python train.py --n_layer=11 --d_model=384 --n_experts=32 --experts_per_token=2 --d_expert=288 --d_shared_expert=0 --activation="relu" --moe_layers=[2, 3, 4, 5, 6, 7, 8, 9, 10] --router_score="sigmoid" --normalize_top_k=true --routed_scale=1.41 --balance_loss=0.0103 --balance_bias=false --init_std_router=0.0073 --lr_router=0.000552 --vocab_size=26318 --norm="rmsnorm" --norm_eps=1e-06 --tie_embeddings=false --optimizer="muon_variant" --lr=0.00634 --grad_clip=0.5 --batch_tokens=65536 --seq_len=1024 --train_tokens=444800000 --steps=6788 --dataset="wikipedia_en"
Below are experts of layer 6 (counted from 0) of a mixture-of-experts language model. Rows are named router (the router's row for the expert), up (a neuron's input weights, with its number) and show model dimensions 160-191. Each number is 128 + 32 x the weight over its row's rms, rounded and kept within 0 to 255. Numbers have three digits each.
Before each expert's rows: a language model's description of what the expert responds to. This comes from a sample of Wikipedia text that the model never trained on.

# expert 14
What it handles: Clause-end places and punctuation. Periods, closing quotes and parentheses ending clauses, and state, country and university names such as Massachusetts, Oxford, Turkey, Russia.
router:085139099084098128106150222129114090091144179159098150094162163167138196121137190106143125162156
up0:188118120173178098167098152119139162135135128165134072139131074084173064098102115164069082155136
up1:128107130072159059155144077161123113135093117086112169154141143119132147195134160146119214147086
up2:170115172093108183150146101118130149115156152154149126124114128126167127111106112157125065130095
up3:141131200134141159090143127129119135229153105152124137148096131094122096149064119119140104147139
up4:162146105111147143148128130215117120127129060110103065143136057114114147130118144084156118072067
up5:146015083138137102161141113088193129135139119129172086164104086116088148125094163179036157144189
up6:143164238147170107110152090149160106122095037131165053137135052101099084149156133164088132138102
up7:111083124104123096174124150128189149166147158112166183171142172075149174130037114171102128115136
up8:129106148185125117192129128150208204148106122138134137164126102131136096137112062160122122122099
up9:113120136133167162150134111158192088099170099138120145143123120144172070153106117118074139100125

# expert 5
What it handles: Place-name word pieces. Inner and final pieces of proper nouns, mostly places, plus coordinate symbols and infobox colons, such as Virginia, Angeles, °E, Al-mer-ía.
router:083140093089095138106152222128113088093152181165098151093165161159148193118139183111138127164157
up0:136133164136133138126141130160099160104131125158117134150098136135112095096040155131065101129071
up1:188113117141122105178105107112179119111100113112114151131144050090093160107122154119079121175039
up2:117132146100146174135134139131124104124131142066132110136108105160113101153067123111122125179082
up3:109096104123137133135097108152150163113134147147153125130105153124163143160120077079168123134160
up4:124122105129124127103117088209188152154111097147204078149126107120128077133127123110141103117145
up5:124083112101129157174103132169129125165087084152123142184129096079126158073141127169128155106177
up6:126179165115146115178134102125058156140156101095146113177070113161070143126158095156080123112089
up7:166094122139123129152127131152124115143037141152164129090154170108122130075058179162115122141136
up8:114069119114144122153096108138127161151134100129114161114149129101117111126088090067107146138098
up9:146051204134164079109136066149115176124138094102097137135124178116104120113097167146109135128091

# expert 7
What it handles: List dashes and line ends. Structural tokens such as list dashes, line breaks, table-row ends, quotes and closing parentheses, plus pronouns like them, us and some scattered words.
router:086143097086100142110152219127113084097150171156098153098160168161139186123136186106140127170163
up0:093187158095165076158113110119122090176010115159101143166139125085143158109139196142117110106057
up1:132098137070121086167143134097155107134147113063147145155133116086128088105107181084132179119109
up2:142089147130125110117151138093132099160153111135097131141138135177080102118143152151108138207139
up3:088143130147169187110132086129140075171147099157142076120095102093137044155041244097158104131129
up4:098101100102122130134114111130129211196139137054149120156135139119147115133124119129137135176158
up5:148094160086123105145148064131182106124103146132118071164088220072118129141133142135088160125139
up6:108153179156125131124100082107116119145146095084182142172111192171150078149143090162116113111123
up7:100086125082164094114118092111140169232168112090155108151141191085133078157102128133155176095114
up8:136144107175144146159065103147172094141077139082106150097080131193124095164086058171107139066172
up9:156116083135104157146099093108116097141095105180109107153106159149116164042095125141121128167066

# expert 3
What it handles: Infobox and taxonomy fields. Colons, pipes and field labels in infoboxes, taxoboxes and list entries, such as Website:, Species, Synonyms, Elevation.
router:085136094086097128112156219135115084097149181166088155094164171160144196123135190108139135161156
up0:169116176126126170139130218150111178126167116132118108148122128180093173127076186192131128172077
up1:104095085044113178115141103107132181112073128072136092159137145170098122151154140163142179113097
up2:103130142037171063099160122105139197118111088166108119128141126094150120122126072145142106107102
up3:111149147139138118169137100149126098100119171176144085100081116115097111131156148125092086142113
up4:089126122201089138174123110099075166129173189128096060110105094128135164111156077055106205092146
up5:138138159113129159163132081077182116175080098101060114122117143103168115156139165101153067106146
up6:143160141117110079139118132131183129128033095139113172211117090143154130168181109184153091161144
up7:131148142120144037162146126193113138155192077132183134106103178070081131098088101161102139154090
up8:120108208125142075218114111123129159156112107065136138140120137163167064126147112071092097131140
up9:160140121130109097123091076122148141195154092129174126083109140153087127171111126146120174214097

# expert 15
What it handles: Table cells, country codes. Pipes, commas, colons and the in lists and tables, plus country codes and Green tick marks, such as GBR, ESP, USA.
router:079134090092095137105154230132110099092146182159094150097174175164146198122136182119138125162155
up0:114117133097142126129105187151146210113123119146085131164098075135140130124147103117101098150173
up1:120120062125113112129133114177203124111154130087141072138086108128093094127113099124128166146108
up2:085145109111137103106132133119153190176183109104162126130119148150141085146121158083095093091135
up3:132099120125108124130138074179148074159128118186157164186084150125078148167156120123110057163141
up4:133130143122091115118137138180093137131105135046163084129073089099147130109101134084146078148061
up5:145111115156117145132119076130151131111087150125147132136127097159120097154112125150157115108160
up6:164076164114130160116112090093158117143122139113177157160138145170189167166062111076067057136064
up7:162111061140114123145058068131130148152104129134158131175139139112111124067101078185122127125098
up8:149100180146113132172146103120159177178116142058099114127082085085093145101081122136134166101112
up9:133111141124187130154163104158172126122125147118061094155152140121118129092112128114129149135112

# expert 2
What it handles: Auxiliaries and function words. Auxiliary and copular verbs plus clause links after a subject or comma in biographies, such as was, is, were, had, which, as.
router:084079121077124146108122164145126141137155179135104131098104134192147134119152154105160056192162
up0:191120116151150106141179129126120102094063090143115127175136081184125095122082173134088095123059
up1:097101142086067108170114127126142141117126107096126100166112145146074099153133141151112132124102
up2:113152101157151109054155119142102123136170091150087099140124108137155110141177112094153114099142
up3:059177136099124137128129083128142162162166166125128133082124126124119118175110106120132082149136
up4:144107108138189149164151140194142140094137091090164085137104157110113104104066066095163178134124
up5:150134132121136117140132075143132117119122139092146105171175115149223138101155129148132126119121
up6:138161133130134093077147123183103076153127087144121133167106183161100161124171114123126124169107
up7:153051130124149049131155139114129142195153169148138126071051181110129147164141105164115161127113
up8:102064144109148097177127129082122115096092120146139115142106066137138108084136093116120106154122
up9:177086115153183194120139069123152153105093086128131140089143133059148112095096152144080147187134

# expert 28
What it handles: Conjunctions and word pieces. Mid-phrase connectors like and, or, de, und, en, plus word-internal fragments such as -b, def, envelop in hyphenated or split words.
router:148134115098107136124171160159128169091130077212124126123255174132219164182136211117114102088185
up0:170110113117165168122155105123111119144100094176128128142174091095163091096131206137052151093108
up1:141131122099103095184166146205136131086125142097181145166143131075125131129114160114143130136149
up2:113103101077124107142123131163071151123140097128119123113168165098085138150109105087126109131094
up3:078150143114140139164125074154127111131163071165138117151158143102110107165140147061168164158191
up4:161105085120107135128163185199111164119116057125203063141109111083137142111086117117081151111142
up5:157194095099153123119142119079156099101112095087105101116177153132105127135127158133132104109148
up6:198163169133121109129111089139148070157075104100192139170103195183131178102159153130115093146105
up7:108079149149176153153117149118122152139125109145158130116128185078092174137142061149112124166104
up8:152132132157071118144155135153186140127136026074169109110154137088124142093138116125084074122096
up9:136133098129152142128133084163146109168153090147113118131132164098180131120072195102053161135102

# expert 31
What it handles: Modifiers in noun phrases. Adjectives and words starting noun phrases, e.g. local, public, international, Communist, TV, regional, often after the or of.
router:087136098091094133106153221131118088093147182164093153092167165166144195123141185109137121161157
up0:183122151128130171171137117109165173141112102141123109137143123140127082120098129187063162107110
up1:143109136113215069154117144124132149134123156095125149179128125116162097120108114092144110180088
up2:110125090111165102080118115158103134134105105089143108127154092074162100122091124124112119126126
up3:127138165111064123144106110115157103071115105165135122159142133106133151179133136112159071134101
up4:078143152138096173119142150146146156130159120162138097086134100159165049106095131136151149192109
up5:109081149110119135119135117135218108159122138127093129138105166140093112142106102211140059119144
up6:139143202134137208130139156108120110122127131147138078178154134095119139148121148166142123161069
up7:157123116150237076104078148118138141143140134134138098123134183064096140136126137125171117106095
up8:113143170171162050194113144128107171145112108076139119127094082074120077131150112192087084131150
up9:138071077191172119154117073135196170121092118106130134124117152136130146140113118128113089203103

# expert 6
What it handles: Spaces before numbers. Bare space tokens just before a day, year or score, mostly after month names in dates, such as February 9, 1858.
router:087151094091091128112149217142104087097148184160089155090158148176152192117137201105139129157162
up0:156151079164156116069120173120119093102151077150092141157110123172129129130075122177122141121107
up1:114094087189111081142098087116151125128111088106194152130092184195081089130139154128087128102094
up2:090114112137163112101142158082109187095194134152138139120077148078152153152092134108066166143087
up3:092101082111131136100103119128184099143134133173157108180129085104086121173116161118113113149107
up4:176156088181061135136089072161163105147126109130187167146088120105143170162082112139130105103121
up5:166076137154148129143157107096189119174045120064139139126139194147187134145105153140136130129120
up6:092152134160095205144095108113121063135118159172146154188101157158123126127193152087147118124148
up7:111112118130159114188140097131119096123061113176140123161140183095111122121101097162150094128149
up8:133079189073103117155125098135180139113195137131088075163135135122103151118088156128096160146134
up9:093200126086171139107159092114157160116117106116106131125123166071170128143108133122126127166076

# expert 29
What it handles: Digits in numbers. Digit groups, decimal points and separators inside coordinates, statistics and table figures, such as 14.40417°E, 96.57%, 5,962.
router:140154110082113117115127156113070033082149162134137146099157138176106192092141131117145111160087
up0:141151097139110135141186129118148138126083070144137075123133121158129051122095151167087072134102
up1:133115102166109092170113072115143121088060164055182131082166076130092115157129150133131159141101
up2:110103107123110071131135089105094096142236188089075069161115166178149132147111137105118106067108
up3:103116139116128176101134086111150079163122128208159069121134145102081134203123152084133125081143
up4:136147112045124163114086136155134070102137121123149119150151093109129163078113102088085139127136
up5:121095223150074134137070127068151104117111172128144122140123151083159138103134154139172119117130
up6:134165124133118120143083086137095065106086069173139129209125119156115104155174125162175138183113
up7:074150070146144082132132168150135114168084110134132169119071170116099147091138112132111116123116
up8:168070123113101139177110118155104129151128085055153101143100093106115131145155080158124177177091
up9:151151089151109148084142034166073112137136152116134122140113141088130135139116152086114147192101

# expert 9
What it handles: Table cells, place nouns. Table pipes in stats tables and nouns completing a place or election phrase, such as Theatre, vote, West Virginia, town.
router:086140093092098138107148223134118091098153183163092155092163168163146192118138184109139124167163
up0:162076158134178165151083119147178067120181073149079123173121151124104134138112078167040163117174
up1:175141186068111112112086099110130122115161156064133100212139151183070139168106179165092207131123
up2:112096113077186154153073108147120137110141098094124116085120134156164132120135105192136162145087
up3:155157166112144135132159125155126131124136134150150132145128172155148198140097159102169112119197
up4:078066087234097131112110108193134125099112142102173076164141143107116140119126090135144137138189
up5:135096129100125176146119136147156117146147120075118127171159120096155149211101134187094091107136
up6:161135166170154163216161121119116099096152115151114091240115159168156161102127112093100123155127
up7:159126148130139083153115171142151107168124138141106148075089146144105129102049137131135138090089
up8:130101145106178072157131064136158141152130078122120103111096047113142161148138095123143048157049
up9:121080110098194127109068091124100144166125153122091090125150188122113141130104197094054150161092

# expert 22
What it handles: Determiners and possessives. Articles and possessives opening a noun phrase, e.g. the, a, his, its, 's, usually right after a preposition.
router:093144135142062141110115137041085090111156185169125116137194176095123161091101169110133198138133
up0:156152131111104112157143181150158112158147138122133111171118045150095046118037156136117093068104
up1:142116124103147106178154121100165142115070133091195091125121210124054137145131111104192126148099
up2:125120139100113142090187121109072098090163121102121068115102139123141132152134027088136128090092
up3:062189148165149178058118159121176111138158117195160113167154126100125107157130141121171128046168
up4:131064146172079155096137121222128124163140109126123084162138069108134142108145083136156210171110
up5:195109103104111118089146082108129119150122136167141157158126128129126088117064123128184132071135
up6:124204121170106120110075086103158039159137086159142108177140158154074176145133143133097141228109
up7:121080070081155134207141137115188129189124156134099179148083203095073084095171126130134155135123
up8:102089168142111093190117146108172106119120099119109170098106079145095133116055133060131149171055
up9:158165171120112162138187140152132108124155122118107141111157143117134124094066196126104108161073

# expert 17
What it handles: Table and infobox cells. Table pipes and row breaks, taxonomy field colons, and proper-noun heads in tables or lists, such as River, Avenue, Conservative, April.
router:078136098090099139106152226128113088094145178162098156092158163163140191120138186113142121160163
up0:122165103146111186126096065123145126102160133165080178160122119166136106144093106147103105128120
up1:143079084137152093173131115177192137188077160087123084145078164169122098138070126109084162162104
up2:112163113087129181127128095121110159131166147041169166150074148147177148177085085182093119166095
up3:093117101166106149076102132094156128140099079166153147191106157066143154112090155133142096091159
up4:134160131168092117145167085165164110098165122074135100111129149074129125108063145114131075102115
up5:149153155088116066085090136131149081119094131142090139163088145064177200039059136183110170148162
up6:109108110118107115153121108112091147134043096152106111173117150109090168107159120133132092148135
up7:133138097130129077159109129065137163192106150099140146145137194105118139170102100130154041149117
up8:094126122155103191121162111080139114166165186155096119101147085167100191130123087147103120140165
up9:154155153088156180114095042163122128093100141117137143113041141107144153107141128116046138127139

# expert 20
What it handles: Tables, taxoboxes, numbers. Numbers, name pieces and labels inside sports tables, taxoboxes and population tables, such as 15, Song, Population, Animalia, ±%.
router:082139097091097132106150223129113087096151180161091148092163165164152196121143184109138125162155
up0:167148134112130132188130158099148139116125071151094140139130160161168120087109165099076148134109
up1:149107142032173110183112149080141099137092135141176128169172150090109135131129089146130148155110
up2:123077127091197088090119107127125083134145086123140122124177151136094091120116121113109154059120
up3:150140098136173115143135084118153105145126141174195136152132162078102117187096148104157124148102
up4:096135117131108171127151153112169127149147132089152025168119107088134096143158109102132135145149
up5:126146116141150140098081106131158115158123157121141118086138142078096158110074179143135124122139
up6:088201137107106128169096093128171110150106116155110087196118183139111136120190097097136175130147
up7:116089129110165082125137097099157116176103070085131139139124139088132116104128135153137125061149
up8:143095156106126128142122164108142151157197082066118104123149096174175148089099101103096144141145
up9:149137112105132136135157106145137144131066164053070115059116217134120144138108114061074139195177

# expert 25
What it handles: Commas and conjunctions. Commas, and, but, semicolons and table cell separators | between list items, names or clauses, e.g. "Dant and Thomas".
router:071162136127123161113119187124150068091127072133097145086110108140145179137122137096120148117142
up0:192131093142120125139148151181171082123148112122140122091101086151191100094116178152118102124056
up1:133092161084093060152103085143125122160099086103153126125118131175124083140096165088104123116097
up2:136146110128105143122143118103063173094128107094076124157143145081141187100157115136104113100113
up3:085113139112136131079127126082111108084126192179121065117092136090115160173107144094181129110142
up4:093134089105138128152099114156137170156130097091154071147112106136146148119087133131094139158110
up5:113114122121152086143117121114138121160099156117084107140080157100160069104138094117153172148111
up6:117162113142152090096104102100100138201136123110157105155119125101142181117150117204124166118096
up7:079130118077181107149160110119198127177131130125136113154094153120083160139121112135173110181082
up8:129148119123113116157125116136133162110167066154152127146091101089111104103112107172112089127090
up9:110137121127129176156179062116164142126126069101148118132141181148166128098045083050089138174092

# expert 24
What it handles: Field labels, abbreviations. Labels starting list items or table cells, such as Type, Kingdom, Order, Best, Real, plus abbreviations like DF, JPL, ISBN.
router:084142096092101137108155221133111089094146173163092148095162162163141196115140195110136124164162
up0:132182157108093129164131145154125165071134153146101135171141091097183122143080120116071118092188
up1:145092120096107119164179125120117168130078161070202144096127132149137104098052078125069150150101
up2:064130166088136116110181114152094149109149136093108129128099152128141145181104140119138071089143
up3:095144093091102124161113133079134109148176174144122088123073140092112150125079093110131146097094
up4:128164100120127173153158134177120157161124148146169083119130039105114141084124089113109139166101
up5:121158075116168119115108045108175104173120122138167158152099128151134132082085148159152185143142
up6:114173119149150160115113171151141125133120090098175120100125101131108094144177142088089124108110
up7:166138096086184069134110177080167134159079120136124112091116104126161148123123152170148105116092
up8:142163138169103081162113096212157138143104144065164042194096134114082125067116124086103088182096
up9:178129179105169137093158060159133130101155111131114104101096138188115164173090102069113116127170

# expert 26
What it handles: Sentence openers, labels. Sentence-initial In, spaces before numbers in infoboxes and tracklists, and words in organization or route names, such as FM, Route, Club.
router:084138097088098134106149222132114091097150182161097150093156166166146194118140181110136122160159
up0:149128178118126119107161132110144150110147150128097109176116113156149115132084180101085108150140
up1:141142172102114097203117115146177106155076122139099110138109139113113082191124096095153145130088
up2:108100184141161077078116115232070203147155130081125134149092143162125115154158130120122155113061
up3:115108124130162148110143090139129092120127117110183051184130077048097131170112136094129093136176
up4:111126159154150143174108137171128134112135091123180069148131101091123113141088121139169204129081
up5:107067151138192128124115087058212080125114109129122114155117191102138144139076099160166122143154
up6:117114108132083153166131130137128158138123137114139125114063160188134133227063174127142093140112
up7:131111058097165094151070190111129191173140079159163129125090113127152135136117108142154173116094
up8:122128128088122117155106142146131146097151106088160112228058119128102126170108064120071052164127
up9:131131172123116168099141087089104141094117108129135144128138157165108102196088147106133082119119

# expert 10
What it handles: Name-initial capitals. Capitalized first pieces of proper names, often foreign surnames, e.g. Ch, Sh, Kh, S, H, split before lowercase continuations.
router:135130114055118140117177175119111074127138141184107156120204145255113120079153108110114100187151
up0:158119110156154107152174140124093116115153073147131143163130088158165098069094129135050194099176
up1:131147122118100095173138044106195145091109165095098147177100127124095085151126145081094101169073
up2:093052172066145133081149100120118128080184131085072129112105138159135111110142049129119076064152
up3:160148153129153171156113115109146124126182159204166119126131177137172108143144137063130090156132
up4:074100140122103133142153155168177089124149135138141087103085141137142117098203099113124156132130
up5:131117177117115173168139082029198063169108116111131112109116146157114108080203136162178144132148
up6:110127151161061116160170096092111144119124121130217099178195149183147126086126101155117071166141
up7:174100148112173123179106119106147079133126108154101124069147164132116106093121079167155141154089
up8:143132128139121134190171169169143116158161102080149132143109070145150149130131123125088129186137
up9:126170121125144166177162073099157098165142117136145133158152184162157070142080125139081157206126

# expert 13
What it handles: Plural and topic nouns. Head nouns ending a noun phrase, often plurals or media terms, e.g. series, album, episodes, members, works, plus plural -s endings.
router:092137109101108143115160148142134135077129168159105137103098121143023228140121164122148183147158
up0:184129152125147061143144176114124092133167106130128121158118087122097071128021148119125114171128
up1:136115096119054067157175071095147109133093071137116176102141073129113156127128218111122132102023
up2:112128103120175145118119104054111156117127106047113110145083112111101177112135147152146105098151
up3:128108119116113091151105099112157079162088089167137129186104157105075145184112136061127152130127
up4:067118111101131106123167073199164179108198140105061072150076123139090132093131093162097191124096
up5:204074090141089172090133121129168109136076160122107109104142129147200110076120121102149146112162
up6:124164126139157115149078103143079062139157132110171123152114135199088170118134106157130122171102
up7:119136096110180085128145118097143117196165148106185081134063194060112124113060072221141165142110
up8:127070188194155142232122140110099160110148095118131120136120155174143166137103115140063083122121
up9:171170128169143119103161130121138151101090068134149112165095185108123150121047144084091160149096

# expert 1
What it handles: Number starts and counts. First digits of years and numbers such as 19, 20, 18, and spelled counts like five, nine; also taxonomy labels like Phylum, Genus.
router:033122102100117140081130188136125084092157168158086161094166201172126209137136209102138100153151
up0:130114119133109190083143137182069183110056145135107104174099140130092125119105163188074130122091
up1:150116152067111088183094156150214148115111129126172094113160144068075104186077148121124091130153
up2:114083137056096114122188119141110157114142087150135112153125154111118108110096148136110075158166
up3:115151113117124147128119166132151134145121124125123142108144131114107079185154159081138112074141
up4:107099103082100130145130159129134103092141101088162103144131149062116128113105146150095162119104
up5:092108130113139105122088124053144057133152110123158188096172160114125102138191142159096135112137
up6:097132194149134150170101109140086046172165094173144111168163133156087182120171111128095088145076
up7:109094126144147103127094170093146155182098117129147135168075183101085109148097162159179087152148
up8:100131132129138093168056085153161174170110150093108099169130112148092097093122140109088080149111
up9:159111133109141169149155065140084146159134173102148122132129149151170118061080111124075143219128

# expert 16
What it handles: Year endings and units. Final digits of years and numbers after 19 or 20, e.g. 19|80, 20|16, plus time and measure units like century, years, ft.
router:084123089097098144125163228099129104105152149173099124110128184183155204117159161108152136168171
up0:093079136144093090128180150139162121096140132154100068181075109171137111099060141180084116127086
up1:171123160003170100171109099110177097096100153050128140120131144177121074151164158121135148080127
up2:071151094079134094077138127084063081092206089116120029165112180136151090083136132069128094079150
up3:138139163135159173098119105140123124117133162151182086128091216116105177157133130103099126105176
up4:094138122158129093155166107143153138123149123168128065098110058171110110088147100144146141119071
up5:153075146113143135084065091070139094138121193127084119175146140088149130113149157155142129123157
up6:115167150094103122157104076112130069121113127149133042175104153152094207167166115140133117120131
up7:097085095108150067173115105093114145162126092166147131176067137120059134085141174169109121128132
up8:117119169159149077131066111139167195133162132086130115104090084176176088111088102138056069074168
up9:156176126123117124114094092098203116097125119126141079112088149085130103085090148129111148159076

# expert 12
What it handles: Dashes, countries, months. Pipes and em-dash placeholders in chart and result tables, plus country names and months, such as Ireland, Sweden, May, poll.
router:082139099089096133100151226134115094097151187157097151092162158163143189122139187109137128161161
up0:153119159095149144145123132178143151145103080142108156180099144181137135142096127122093125174139
up1:097138109115172121168135092129141119119081102097194128117159128135101093115123129126178056103127
up2:105142213112149119124133125130150163113184122102110106114137124075112126148126076146144142091091
up3:073174118121133170124083158128129121144098131158141117114115148068166103160129093073144147142193
up4:104159119125071149129120116191180113116103121130151101126101070060123057100103135128127111106136
up5:090153176074119120099140032120157112182115138116144139079120120153113101074127153107133101140148
up6:139107139158117067146153070123150121152128160098143110136091155129187167075177118097127119039136
up7:113109162141137079158095114154150175225128147148143156098163185109144116164082124128135113109133
up8:140104151163125153126125092126191135135126096073133074136082103135098103100051069107092121074094
up9:126143126163142175151120092097122141143144081148156046147158178056106091185095108121097091124141

# expert 23
What it handles: Main past verbs. Past tense and participle main verbs after a subject or auxiliary in narrative prose, such as played, took, made, released, used.
router:098136074063126138128121214127151106138151182172071138114091134175121050119153149124142166191096
up0:157135113106173154137138177159103165099119091171065071179145042169140092114087113127167100112131
up1:094109126128137102183091105080117120116139152119119137116130179144094089152137140131130152184123
up2:146094091142126130095158098111093153138181154101067087104113129113132119105140088135157125110093
up3:112177087094136110164077145111161141165148186166160108148109110096095144200133073082140161152106
up4:118146116113132142159134170118198148143193086118109100163140111109154135109148108104126182173138
up5:108095132114122099155123134102123102142130132100138115164077099115139046132145052115178156168095
up6:072150088194115143127077085114146100107114093098126134153132171160187177059137109132157133101082
up7:119111137169192073179116132124144138127124172174133122121111194114097100118089069178209115177063
up8:109111114124172073236049093080150155132105153102141107124121166108151118141114123154094091150107
up9:145145108133125136108148085067125064118106117136100078141133133126114104136140166115124137188114

# expert 18
What it handles: Roles and titles. Job or relationship nouns after a description, such as president, Minister, member, son, sister, medalist, plus digits in tables.
router:080145100090087131103151226136119094097156176164094156100158168160140182121137187105139122161161
up0:088116171148121109129181112151140153117076086137128123182096086069107112092106127137103154087092
up1:118086154078138115151126108090089171145107133104133085170110126148109105183121135120153154059084
up2:132176067133151114102154129177063098099114109167079070099097117141116114124099147122133167179094
up3:108155165161147117089079118132147130162130145149179132150165150133146160152095122106155121079131
up4:154112110175103131158144134136133148122152144096180097118166146064153083135124084138164073137108
up5:134098134164058068135141048120152106159104106145109058164152168105135117119086127122134124115099
up6:093155137129113168116078087072127103084095128126139103196078136147112136096140169143132149133063
up7:110127117157143039178117135097152152165136069146101096125150166117139145152086111250136127146118
up8:117109153113126062149089106162169166094104127121195105116081117130135111126162102148112145144132
up9:132124083153148166119124090164119183092131136152149095132154122119159171129020094077146099176126

# expert 27
What it handles: Institution and section nouns. Nouns beginning section headings or institutional phrases, such as Electoral, Youth, Route, Congressman, school, Assembly, Representatives.
router:086142094093099135108150222128112093094152180160100152099161166161144193121143189112140130163160
up0:154100135135157159131159148125116107183084096122106161171119132161098123128087109121080133140082
up1:163142158153153093153123123129197161161107081055081078158157037111137184124109141129147127133094
up2:110113092102144129096090124131111120166125154140155139074085146130140080100066145174162097138110
up3:124125151141125099155147125107125139196145093168135118030099118110123128158087113092095145064131
up4:073174076188139063091091135130123123127098098101165099174114121135128087099131092118112144197165
up5:108125121110141147148132091109157095176077107146255116193133141111127105112133146175112102133093
up6:120150086142106143102133130124135072160031051086127063155129126131156103114158136199046103099115
up7:103132131126141148137126157086090119147087104121139166143093196089121139142120056140133140125095
up8:146143115069161077132137106147106174137091111140126109179144133105141079115132135124087171103109
up9:145175073117192164178090056160102111164082138103158111152127151088130136128087117099105113126146

# expert 11
What it handles: Broad content words. Scattered nouns and names starting phrases, infobox field labels and heading markers, such as Date, Award, Weight, years, Turnout.
router:080135100090100135112155221128112088094146177157099148099160170166141187114139185109140120158169
up0:147111159129135098167128156166222143120138080163113153134165150133150126112068133163154151128129
up1:191111086147110137157088163179157147116126107159142129146129164163075120113072159086137132154071
up2:123119117123147127093072145098103114101140131154118091078083117147117133157114083087144141100085
up3:099129121154118143183132100083177101103173087151190144137143117070101058144085190130091101096143
up4:108224132089122141175126095113148119109146185159171058143130101106106166105164136150094109151088
up5:163137140110158134167117108109185105192093172134132137176133187139154123117148140195124121138164
up6:084134177178094119118096095127149093099093079113155089184145143140123138117142127112148163162136
up7:092125186145195098176135138121112099143161134139193173116096158094107165118132113184141087136100
up8:139094128128129090160081132072106123150078094144126077145106098125125051153129140131028118181163
up9:157144140107183180132189073138092136052127081112138125111104170108178119144088122096096148149139

# expert 21
What it handles: Personal names. First names and surname pieces in person names, such as John, James, William, and particles like de in Bertram de Verdun.
router:091140112090132128087142222139143103092116162125107155106159142177144149170143162126127186185156
up0:168124160139118141138197131157143121118125089114106103165132141180136122087139121133055145117123
up1:124152137080087025127129130138162133166160137114146132148090152147048092145099102182135166175102
up2:124134139063166111103127139119116142154168118107092081109112180117115159096145105110092118102096
up3:124190169097146128111104132055134101143166137186182039115129158097093137084100154096135148074119
up4:116134118107098147094143120159148147120151118119172113149115124130135127050126116104131193136106
up5:138093114084104088170121144111181091113107155149108138142081113114155038144133131135137107110176
up6:106156147071132125164051124165090119111110065091227100180138191168187120118126128166150180170147
up7:131139125100213113147083147081131164186126092123115121152134140068154159114085063180130154113076
up8:141127108136165116093120114141126123125140128066115146123146099130107131182095148165094151134140
up9:156140137105173137116188109118163083103115093138152082134128175111138120107081172070137167191092

# expert 0
What it handles: Table pipes, mid-word fragments. Table cell separators in asteroid and sports tables, plus mid-word fragments and place names such as Oxford, South, Cambridge.
router:088141096093099126106149221127118088093149179161099155097164171163144189121139187109141124161154
up0:185153237123110103097144162117191118110138088151179116130112154147067082171126075151094163099122
up1:118131135120130097100039101122130119166083125132094140125137126130051132094109111150124109138050
up2:103075112117150085099128124117087156139132135065144150132096093116160143135119091115079133018118
up3:174150133103126174134114139084133126184101145165215139137175117121138119182135119139089138074146
up4:097151133133139192140115132120148082061131117150123076151167133149121125174150063160124145155138
up5:120139151115111087205133135054189115136180169090125148249144162158111133155110138159154168089133
up6:117094140139128144120116160136122082172127120134152147174102172137146129098146113121141068093142
up7:140095139160151085132131116130110126133149189069170075168157168101143153138143089115195113147119
up8:196093122117140130138097095097105147171187105077123111141067069135106169129084135123089156133064
up9:115036115111100153151123115122150094144149139084149147128135068123107154128108167133049155168077

# expert 4
What it handles: Prepositions after nouns/verbs. Prepositions such as of, to, in, with, by, for, linking a verb or noun to its following phrase, e.g. "born to parents".
router:133147120151150086121185157115128128105138169139117123102128117094130133127154171110113215176168
up0:222136133169112158138158107088123096141152121101108121253144092175150097133077212117078170135084
up1:157120127071097104224104165084171163095104131095111104143164157104152117096092160153100156134091
up2:140144148123141101119130113078076132130149140090105113150109145064084155127111159139169132120088
up3:072102138118159136153128117059135126109112084138082106148151138098148127129153133058155138102129
up4:184122097144100122150135149182126130107122117101100076117117037114107108127100116084126120115107
up5:117112181100144162130128110108195138225100144112121121149137154098136113111138109134096134104146
up6:115139148135104123098115082098139115158080131111191083171088199168114128094119152160123141173130
up7:142060195150175099153162106125112141160137129132158144153110159146116164106096087203126107139116
up8:147074135118108069114123165127101132140122124162171139137073063114122152173080090116059120179150
up9:148109121112107123140144070084153083106110104099171074119135169122084154090079162114151145188086

# expert 19
What it handles: Punctuation and headings. Opening parentheses after names, sentence-ending periods, paragraph breaks, and == heading markers in article structure.
router:139139103074106091133125109064056121147136144135092145120096214086117104145164174123169112135169
up0:191106080121109133082162139148152114126173081178116121198115112117117112105100179145077146159105
up1:116147149075105091160121124087131098111133162108095123118141182133117085195121104121113189134111
up2:166160128110142123079123115132099110158168179146102147112159111137098066172182100100098126107112
up3:148147115147128108086107115098102123127105168183141063130094159064103135131167156104154133127130
up4:134096092117103121133155130205158126131177111079151045164119069121126129103134107112128160153133
up5:191119131062131114123110062072131093136127138144121085086121128103102173156107147166134144140156
up6:129156105131161132148116122094174091127115181107143142180099196181097109042185097131171101188119
up7:133097123112148052161122103077113139136151098082094111156076231126083115128094136198144116113137
up8:158130149119133075167127146112169172143179184084173172088086085088089126133114088099122128071150
up9:127128113103140196137174085116108121145133128116182102164154130143225127130069134085102119193132